From a checkpoint of a small mixture-of-experts model trained on Wikipedia: a variant of Muon for the experts.
Below are experts of layer 5 (counted from 0) of a mixture-of-experts language model. Rows are named router (the router's row for the expert) and show model dimensions 384-431. Each number is 128 + 32 x the weight over its row's rms, rounded and kept within 0 to 255.
After each expert's rows: "gets" lists some tokens that make up at least twice as much of what it gets as of all text; "comes after" lists some tokens at least twice as common just before its tokens as in all text. This comes from a sample of Wikipedia text that the model never trained on. Tokens count by the router's weight.

# expert 53
router [140  83 140 127 136  89 150 176 111 113 198  82 126  93 130  94 103 167 161  91 107 154  91  97 108 136 146 131 101 137 136 156 117  73 113 129 130 113 120 186 121  56 109 132 148 129  65 103]
gets: " the", " a", " 1", " Animalia", "See", " Nominated"
comes after: " in", " of", " at", " on", " to", " for"

# expert 32
router [ 91 118 126 105 120 204 175 180 139 148 133 114  93  83 151 102 116 143 147  99  60  69 117  88  98 129 107 134 124  92 164 111 122  91 147 137 109 123 164 132 123  90 113 125 119 115  60 139]
gets: " |", "|", "-", ":", " The", "The"
comes after: "\n", " ", ")", " MF", " 1", " DF"

# expert 23
router [101 129 117 117 192 104 168 146  87 152 157 126 129 142 144 107 162 128 116 132 136 129  90  65  94 163 170 143 122  98 199 143  41 120 160 172 117  53 176 162 119  91  90 144 171  94 133 138]
gets: "-", "===", " 0", " -", " he", " •"
comes after: "\n", "\n ", " —;", " that", " did", "1"

# expert 22
router [125 105 126  95 131 101 153 113  94 140 115 110 166  97  90 120 184 134 171 123  45 163 116  83 131 171 156 122 153 158 114 156 117 154 109 201 132  79 143 156 136 113  99 108 144 100 191 126]
gets: " and", " for", " so", " S", " Z", " F"
comes after: ",", " the", " \"", "),", " did", "\","

# expert 12
router [173 165 168 163  41 108 157 117 116  85 128  67 124 161 147 178 121 113 151 134  77 121  42 116 107 109 164 131 160  69 161  96  82 144 169 154 133 119 148 123 101 153  92 103 143 143  82 123]
gets: "\n", "==", "The"
comes after: " |", ")", "\n", " information", "|---|---|---|---|---|---|", "|---|---|---|"

# expert 56
router [186 119 155 127  92 163 133 167 105 143 196  75 136  98 123 111 137 101 168 119 100 124 110 109 101 144  85  99 123 149 167 160 132 117 131 142 156 130 200 111 110 150 202 103 123  84  92 149]
gets: "'s", " his", " its", " their", " her", "'"
comes after: " of", " with", "’", " for", " in", " and"

# expert 41
router [128 167 165 146 125 110 126 114 111 149 147  84 126 152 141  75 158 149 169  98 131 137 107  86 113 108 140 117 113 125 168 131 137 136 116 156 156  89  96 158  83  53 105 157 124 154 101 145]
gets: " but", " they", "ly", " them", " They", " to"
comes after: " the", ",", " a", " and", " its", " The"

# expert 47
router [145 134 126 127  73  97 131  81 130 170 158 151  92 103 112 129 170 194 196 144  53 149 112  70 113 171 145 120 189  94 148 122 134 123 187 168 148 168 104 126  88 102 133 160 161  82 127 202]
gets: "1", "4", "2", "3", "5", "6"
comes after: ".", "–", ":", ",", " (", "-"

# expert 27
router [ 44 190 137  81 106 163 117  73 124 172 167  92 126  73 104 150 191 128 144 159 119 105  85 123  70 148 175 120 125 138 165 117 100 113 146 132 152 125 143 109 108  96 160 110 147  55 153 205]
gets: " of", " the", " The", " other", " some", " an"
comes after: ".", " of", " that", " a", " with", " number"

# expert 52
router [146 128 105  83  96  74 137 101 171 138 120  62 139 111 150 111 139 141 155 100 100 163  90 123 166 132 148 119  99 125 101  85  91  78 130 206 100 114 170 132 100 141 124 146 135 136 170 127]
gets: "\n", "–", " 2", " 1", " 4", " 3"
comes after: "\n", "-", "|", "==", "===", " •"

# expert 3
router [171 115 160 116 149  95 120 111  54 138 118 130 138 114 125 111 194 148 182 102  64 183  95 111 150 123  89  50 112 167 143 131 109 119 140 160 143 138 152 129  74 132 149  90 172 118 129 195]
gets: " it", " which", " who", " that", " It", "i"
comes after: ",", ".", " that", " where", " Mor", "zz"

# expert 11
router [107 166 126  91 135  72  81 162  87 170 185 134 143  76 111 161 173 121 154 143 146  87 128  61 128 128 124 132 146 104 165 108 154  52 146 206  91  79 100 136 139 107  81 113 119 141 120 172]
gets: "°", " —", "′", "%", ".", " +"
comes after: " |", " /", " 0", ";", "0", " 41"

# expert 31
router [155 113 110 111  77 140 169 126 101 135 105  77 107 114 120 163 132 135 149  90  85 128 128 128  92 136  93  93 120 119 181 147 146 139 139 172  95 186 129 148 140 165 148 129 156  87 108 108]
gets: " and", "\n", " or", " &", "/", " /"
comes after: " |", ",", ")", "\"", " well", "s"

# expert 24
router [151 154 148 135  70 136 109 164 112 148 172 100 105 157 110  86 181 151 163 157 140 125 110 125 129 129 106  85 175 130 156 112 117 100 140 148 132 161 110 112  86 101 103 135  91 148 159 159]
gets: "th", " first", " second", " one", " this", " third"
comes after: " the", " a", " The", "'s", " his", " an"

# expert 35
router [151 124 187 163 164  26 111 145  91 106 122 120 124 103 138 132 149 105 179 109  79 148 108 127 148 155 160  57 149 111 164 111 104 110 116 159 155 140 172 128 123 129 117 123 132  81 126 140]
gets: " |", ";", "|---|---|---|", "|---|---|---|---|", "|---|---|---|---|---|", "|---|---|---|---|---|---|"
comes after: " ", ")", " 0", "%", " —", "1"

# expert 45
router [122 148  90  70 133  86 171  92  90 155 110 111  93  65   0 150 142 147 157 185 109 125 134 161  76 170 140  98 177 146 158 140 111 125 128 164 159  84 148 170  91  98 148 187 116  94  93 146]
gets: " United", "|", "000", " |", " million", "500"
comes after: ",", "\n", " the", ".", " Year", " a"

# expert 20
router [116 163 167 159  80 136 183  57  78 129 172 131  75 117 113 197 163 155 160 139 136 139  68  77  91 217 130 101 178  78 147 124  73 126 119 155  78 161 136 130 116 116 186 153 111 130  74 168]
gets: " ", "W", "E", "V", "D", " USA"
comes after: " |", "|", ";", "S", " P", "″"

# expert 59
router [128 126 115 131 126 129 127 110 117 169 138 171 119 132  78 105 155 132 165 101  73 144 107  90  83 145 157 124 138  84 197 178  74  64 139 179 156 114 121 165 108  94 146 161 122 120  91 152]
gets: "-", " \"", "–", " 1", " 2", "'"
comes after: " |", " al", ";", " No", "|", " Al"

# expert 55
router [101 152 144  78 123 160 142  99 108 158 167 146 122  70  87 186 149 140 111 145  80 156  97 132 129 163  79 151 200 128 133 133  46  82 147 166 155  77  94 172 120 134 145 145 133 117 166 121]
gets: ".", "\n", ",", "==", " ==", "==="
comes after: "\n", ".", " =", "==", " ==", "==="

# expert 18
router [133 142 149 100  80 125 127 114  96 120 169  91 154 115  91 114 139 105 179  70 130 143 120  91 117 157 140 155 155  83 141 141  28 126 150 212 136 155 118 138 164 118 101 138 141  86 156 145]
gets: " 0", " ", " The", " /", " P", " H"
comes after: " |", " (", "N", "|", ":", "°"